Weights of a small mixture-of-experts language model, trained from scratch on English Wikipedia.
Size: width 640, vocabulary 32000.
Experts: 32 experts in each of 8 layers, 2 picks a token.
Training: a variant of Muon for the experts, 9621 steps.
Below are experts of layer 7 (counted from 0) of a mixture-of-experts language model. Rows are named router (the router's row for the expert) and show model dimensions 0-159. Each number is 500 + 40 x the weight over its row's rms, rounded and kept within 0 to 999. Numbers have three digits each.
Before each expert's rows: a language model's description of what the expert responds to; "mostly gets" lists some tokens that are sent to it at least half of the time. This comes from a sample of Wikipedia text that the model never trained on.

# expert 8
Description: Brackets and CJK bytes. Opening parentheses and slashes, often in infobox lines like "UTC+0 (GMT)", plus modals can/may/could and bytes inside Japanese or Chinese text.
mostly gets: " (", "/", " all", " can", "(", " may"
router:493499487494470577510434546504535467445475433529462466544466554469522538532523523538526448475531505455507483557495484575501497514497500560409453512532468502466501464464475472472490465496500466479465552491517562578544507454594444412511507523543485546516491456422516475468461593492575517538506463536546521464436531550515467522528491476503616549505459446637466509586472531443509600450542525486528512415548546497495498545475453394517521465511529546434492526546444522494538457522578453

# expert 26
Description: Quotes and word starts. Apostrophes in contractions (don't, can't), opening quote marks, and first pieces or capital initials of words and surnames (W, D, Comm).
mostly gets: " \"", " U", " W", " '", " d", "'"
router:491446536500503514561494509510527482488530505444459538523530597502535565433519392487501518518474482515442531439472468496466518465523499484496478547468498477524530526481535478555448525459537479559548537444508440516491439493477449479394522511433515509569489536489541447587468469532435467506456485608547498541485562477529493524498483491565534546452512440535506418434468540462514415494474511489524523536511483486517519515422415581448546450553523520521456485439489467449454497505432450

# expert 22
Description: Word-initial fragments. Opening pieces of longer words that take a suffix next, like con-tin-uum, inc-and-escent, Trans-literated, Win-s, plus one and car.
mostly gets: " one", " car", " man", " Pok", " anti", " le"
router:514477481465477556512528496473508543494558474469515485519549590503520482560554454488513441455448484516500526465456579521581538588497460465521551540487492398519474481510572525571502457544444425467505497527550537496527493557463504552503514545534498556453443495456473449568469466474518487514565432432545525510476495619544506549550528485508530499487449467495501520538554479472425510467498484438493559467491497473550510453506441503521525469532520475445501563491505500516535466459480445

# expert 20
Description: Numbers in tables. Numerals in sports tables, stats and measurements, especially the first digit of a figure (6.23, 53.49), plus "as" and sentence-initial He/She.
mostly gets: " three", " He", " 3", " two", " 5", " As"
router:492499429467523523451472605550519466602528483544502525496467518506497550517549497485504549570607538527497530533486474559551523458523504453414513600545516552493464474446548499516469481507507476427580504478524454451537521494476486562503547510454479487502445473554483515540536414448518478489530472549445517471485491470552531517568509562514514527442474507550427520473490507453460476504557536464555491469469502496459535503485533517592516437480522474475503476548501514518529546479546548

# expert 28
Description: Table pipes, semicolons, by. Pipes between table cells, semicolons in flattened result lists, and by, from, made, released introducing credits or makers.
mostly gets: " made", " by", " Synonyms", "5;", "1;", ");"
router:523425491524457486450510517500499487522556548569538482528546514551491577538523468564510581567525477476526524463528417592470501438454509515541512512544486459488436479427493506475493511484484509545502474507514451545547441561493541460504506506411483495562496450468500526542465529524496481486549436478419524473514493479415497530438494486555516449414521468499591537450495516480474480560458571519505438516522474544531503513531510458574522516481438466491545446565548472566509505503514474

# expert 29
Description: Name and place pieces. Surname and place-name pieces or endings (er, son, ley, ton, ford) and cities like York, London, Paris in lists and credits.
mostly gets: " York", " London", "ford", " Williams", " Angeles", " Paris"
router:471619519504444556475498484460505508425526510434521466475444508492550500508486494455556491489436498581490493511487541408530427551495479481474549471483527450529470497502481519473560429525543512438509502500525512480531462560432491593531437536526450482456468421524560480527552453520537520516525517464465525470532453476454536527460536516424485485517491507536508643466551489494494512424559524587459489527566406504583523503493471515549475473485516471491466438530503533577539441493543472

# expert 11
Description: Infobox colons, scripts. Colons after infobox field labels (Grades:, Webcast:), "born", "United", and byte pieces of non-Latin scripts like Persian, Sinhala and Japanese.
mostly gets: " born", " •", " United", "born", "AZE", " Sri"
router:435538528454455509583519533505495507563470498537508513508449512458449561503542545546495527461496566450506535511525446583513480518447513608491524511523518480552474531516422548494543546464507479498482522495579492485460444492535509546564491520536568473494546483453511511520449521530551517526511524449498475524522464461495517474504505523427546564543515552519465557505440467547524426514509560495421463451516515443472556498435416492478462469443522398531458390527514537539489544440511549

# expert 5
Description: Kinship nouns, vote tables. Nouns after his/the/a, especially kinship and group words (father, son, daughter, group), plus pipe separators in election result tables.
mostly gets: " father", " son", " FRA", " wife", "oc", " others"
router:490509481475475542469499591477556464475499460400469461515500468539524496475532532481498494429471514548503483536501523502487458440539476514454445525518530409536445459556469544422513485455540505492480533474498533518489464494478525569503483496535489533493439466484514477507432441476458567580523480450530531461429441467542507496503544513482576581541535454476461579514529515468568476465509489517461438413538437478516572501504468515557550498521528486493436557434586468524519504469446469

# expert 24
Description: Non-English name pieces. Word pieces of Slavic, Turkish, Arabic, Indian and East Asian names, often with š, č, ž, ă, plus capital I.
mostly gets: " I", "š", "č", "j", "ă", " B"
router:493491595433509506484504497445556538503510452459553494466461570505517516550528549489507535497502496463499459469518450517511501473537503494467552534482573530542527454501527445585527438597577426515501453453547558574495441419467525468527481505463495479546566480465468532503472432461527530581440550419514475484512522501472506515553530538484505581512466459543504493522496515429404442488527545498471560542520499461509515536458541504440561416518562517406474503496574526490546493444554567

# expert 10
Description: Participles, predicate words. Past participles and predicate adjectives after was or is (based, known, used, able), plus election and chart table words (Total, Swing, Conservative).
mostly gets: " based", " %", " Nominated", " known", " Conservative", " Result"
router:452529494426422463508553539498510484486500575569456594468463519486483489509508513468516477470510488519502467443467487504469434544497479543432478505514480420513470552480577481561553515476455443513452484504491516521551511511478522513531514453554473544483486544451443462517469458482502538494494572587545479510435553458500555468495528572545462521502549489428448516497542511528574504530540504463499532522517436435470536460461463509495453495614553578564519455512579548405551500539429475

# expert 27
Description: Hyphens, table pipes. Hyphens joining place names or compounds, pipes starting table rows, equals signs, and prefixes like un-, non-, Mc.
mostly gets: "|", "–", "=", " non", " \\", "\\"
router:551551514508488476488454487480428556483515497487544497470541517481509434463466517574501492508483446481596476500550501575407498575486482526509517559487487475457506444545500482483508480483554475471502470491466495531506487556514469490467511524461516562530549522571522466523509480540511571534497445527554471542470483558461454537510544509504503486513533561571531523581588574464499495421518492439457521510505466472520507515435448488480548456485488507557540559490550457476533545464488455

# expert 31
Description: Commas and table pipes. Commas after clauses, places and years (Hartford, Connecticut; 2010,), and pipes between cells of league and roster tables.
mostly gets: "),", ",", "\",", " =", " 2020,", " 2010,"
router:516451466516488552551447525497546553479504495491445597537560484525550430498544503517535567474552470482457495561539450529446517524493516517489562459512479536562514486404431520525489544518496525491517442506517524561527478526470509452436488525484465544507496514564504513506502421488421526471454483516526478508551541474559541528530482508395472496468492510502566447480484582481473447597547492448477500442483494480462530488490498448472500482473480482508547487605512522483495659475508460

# expert 9
Description: Topic head nouns. Head nouns after the/his, often in headings or sports and politics text, such as season, Award, League, elections, History.
mostly gets: " Award", " Championship", " season", " population", " Cup", " Act"
router:473518458528467434391469531492533435502530530508489481398549547478501512511480523423515466450478519507428464508572518533516488502510450501424505473556491490508487523604495560469510526404498560518465518490484459525489463506509546449535499395566436541527446463502546517471502516478498424504487526491560428456475472520528512447470445494527418478549571506534457563542548479554532525449460506544446499474486464429574479520473439529481562541530469527540461556531540537477477515547546474

# expert 0
Description: Mid-word fragments, nouns. Short word pieces inside names and rare words, plus common nouns like part, fire, trees, World; e.g. Ne-s-pelem, O-us-mane.
mostly gets: " part", " re", " parts", "mp", " art", " Fire"
router:467451525459485516428511492444499436451562459536527446494524546456550461564496496527546553422425534518531503523512465520533480519446481442473480476572535476488471470472480459535566470456541492474478532479563425529535510545574416572506555491484493496494462486502474469474516493437509531479530545461555527581476448454484553458503507477507531505539487494485483544528542466547512434507465510498553589524526524479525503497544498479429482527510476533519483523489505530522568484474522452

# expert 7
Description: Of, colons, dashes. The word of, quotation marks closing titles, colons, semicolons and dashes, plus markdown table divider rows and New.
mostly gets: " —", "---|---|---|---|", "|---|---|", " +", "\"", " –"
router:476459499555494436562491478497538542474508468518500561487540510548530530445518479530569561546448529582444509520513450534494412539523518447527524535569435596406525577448488485473505544508482529498514533451488466499528534426522495529470487490528457533543544505538533504491537498491466523480509447520443465558529540543498512481492524526464518547497504462495551446498502501498532468558473530514512423514473440465424511479513555470376494483395459492500456553528512499533453514493496480

# expert 15
Description: Modals, to, French. The infinitive to and modals like would, will, could, must, plus pieces of French, Spanish and other foreign names and titles.
mostly gets: " would", " will", " To", "to", " could", " him"
router:533532536456528471538457523520528598475507570539499476524497453477529520544567538516536571481502588443448535497472474593497544540480486478471592543502510490479453443472523499544550459521534434477526465528482532597529450468478537542515481550426497481542518496472496507542542513538586525572486491497489509546501482471533468561469502516487481575545525444484533461523448536482529512566516478462491509442447483517505451522464551514528525509488507524419526510454499483574598477492587453

# expert 19
Description: Surname and word pieces. Short name fragments and surname starts in biographies, sports rosters and species names, like Jones, Schwe-, Roman-off, cal-cicola.
mostly gets: " Mid", " Watson", " SD", " Pok", " Adams", "John"
router:563488576548471462505576501484532535500546463511487514568475505454503531507480484521471507523434516533495456523449492475520494426490492555452506500482567472422498490504452514531533538483563487558516438430491416502533465410474478495515555484425542492472514468481510526519424484515447560562540529424511527570504471518511507489540462502554541451469491471442468515485554499482465409479544534494526462464540466506493516542554521467425510452486457455439461474440501472519556501494508504

# expert 4
Description: Sentence periods, row pipes. Sentence-ending periods (including )., ". and year-final periods like 2009.) and pipe separators ending or splitting table rows.
mostly gets: ").", "\".", ".", ".\"", " 3.", " 2009."
router:457501544458526451440431508479438466505518476468511531449535537442453518534425490524546478576524484514482503502447495519445498468530429475492510547459481441598522489490511487433485508581407551490559503502495601477540541488501509453485448493465475533502416503488500471532462496525529436509430529512490472497496512449479450483441541437551535429471454514494476471471546511569472421473473523474524578591520438544436475533465511457497508455413440525580532497467515555401491535498510477

# expert 6
Description: Infobox field labels. List dashes and field labels in infoboxes and taxoboxes at line starts, such as Coordinates, Candidate, Personal, DF, Website.
mostly gets: " Candidate", "See", " DF", " politician", " MF", " Coordinates"
router:522539469483510529471519403532533540433473519497520457504520553434516482546568522458455497442479484522556512587516449567484458526523490481481445525524445453472507500518531515498508532446494527434506525523530538476548474448478554565564461494556539468440496447507614484481504503535471489537504522502545427471472495492447497421481526500512510460483503516488495502541468484506541527469509503559483460566524571466471588528496464541497492525556536479520493503479594589462460444488539473

# expert 14
Description: Country and institution nouns. Country, place and organization names ending a phrase, often in sports text, such as France, Lithuania, Korea, States, School, Army.
mostly gets: " England", " States", " China", " America", " India", " Army"
router:426534487542514516501503565484573491509475499474464484456435565493530533521507473432511572443545457517481466481498488552518459487497423527456440423509623446542473499518566422473528492479459475567428512507506550479499456448485561492521546487571503470519528495449521436472535529487506577469522494414515415507497521489560472533517528480464399486552378546481445522499437568505528513494463479554514513454565465486510497502549445512520465526466428496533462462496471485523469460485537561

# expert 1
Description: Initial capitals, closing parentheses. Capitalized word starts like E, S, A in taxonomic authorities and table cells, blank cell spaces, closing parentheses and bracketed records.
mostly gets: " A", " S", " ", ")", " E", " Co"
router:529543440528562524548529430498597485439506477529541548499430464523500437534515542506411467531517461495482497527495521482516475465485534474463447531513474512453535485460520487529458506467502504538518483437550503504488521528465466549471487538558553475478515538461465438563488454524487493518500554507507464520431522488477533497474584473483505540538477478545444411511471521477499547466527543490497471473447517494535472512558506501460498503510487482479541510399485513477498446490460485

# expert 16
Description: Headings and list numbers. Wikipedia heading markers == and ===, numbered list items and day numbers, and determiners like such, some, many, these.
mostly gets: "==", "===", " ==", " ===", " such", " some"
router:489438497533430524479448538551457482489546505493510530532520515486538596493519551448533529513501472507535526512540505513487487481502476477510492526506465528528537457580515483448497596514478509478537453496486471561481498544486400551513476504519473523473491482531556478499467488496503502519522490447475493469479555513551434464558470504479487473515596449493530489495543583480559489442535462460474511550545488505488474475517520499523556487384481482466569513511488521481503541525523526

# expert 2
Description: Conjunctions and auxiliaries. Coordinating words and auxiliaries such as and, &, or, with, but, has, had, have, linking names, firms, list items and clauses.
mostly gets: " has", " and", " have", " &", " or", " but"
router:537419554497579467494477488494496458511568439514468502596497522558502536415474519528559474543496506419433557508545437518491490462475486516494517541459492469512572591441487525484460470475554513563475504509506489567548460496446484490459470444419486473514531513458453533560453422457497516420505474563530517451475569460443434503428537467511456558453514535521439453504511577480524474523533518419503476504487489592482528498484555541588566500462502461461495453545536489525518569521459429

# expert 21
Description: Modifiers, compound parts. Adjectives and first parts of compounds or names before a noun, such as Western, Northern, social, 19th, Civil, Old-ham.
mostly gets: "–19", " social", " rock", " Western", " Northern", " Liberal"
router:492536459445550512490463522500536493517570487504510453499573519533481434558503521430445519466474485545537451440556540507535459604530491454589517550542474537527514522522506541583565599472445546519495523459518486565534453515443506560575526490600387498512462488508568476520541478500474557506557481579476534421500504508466582444443503540477424502513498466522463579507573477535488472502523478449485507545468491506467445508496556544482468533522487510500497566530596558427448513457486467

# expert 23
Description: Copula verbs. Forms of be (is, was, were, are, been) after a subject, and "The", common in census, demographic and company descriptions.
mostly gets: " is", " The", " are", " were", " was", " became"
router:489540529470481548434537517500511464550550492541472517464408481478416492442553499526454503560516542543523545537515439511511515505452459485452498520477493518463517510457524573525482554550454506517513500453498601555447559455496519491488548527499569506471547533551545500516535526494533455511517526477475609473487556524559466506524498511461468538534489484524452511510535544526509469559464486530539405469556531518470449489467532482615457521545489534520552428584521486472541489476482519

# expert 17
Description: Years and article a. Years used as modifiers or dates (a 2016 Guggenheim Fellow, 15 September 2010), the article "a", and ordinals first, second.
mostly gets: " a", " 2015", " second", " 2019", " 1993", " 2024"
router:464543513511520571485515538522462433475487476544457570540421464531441543436598567488484432443504511535552547531495458524549483468481474537538451502470462506523493472441480486497547575497497512587533550491523501522545506471456512559478494430533465511478477525540447567525510472486533520542572462502548580467558509418541617493522577553542474517448537414451470515548513488530540545496553465511523482497449495468486570487480494577484491534556546462544482474490507465483456489580499480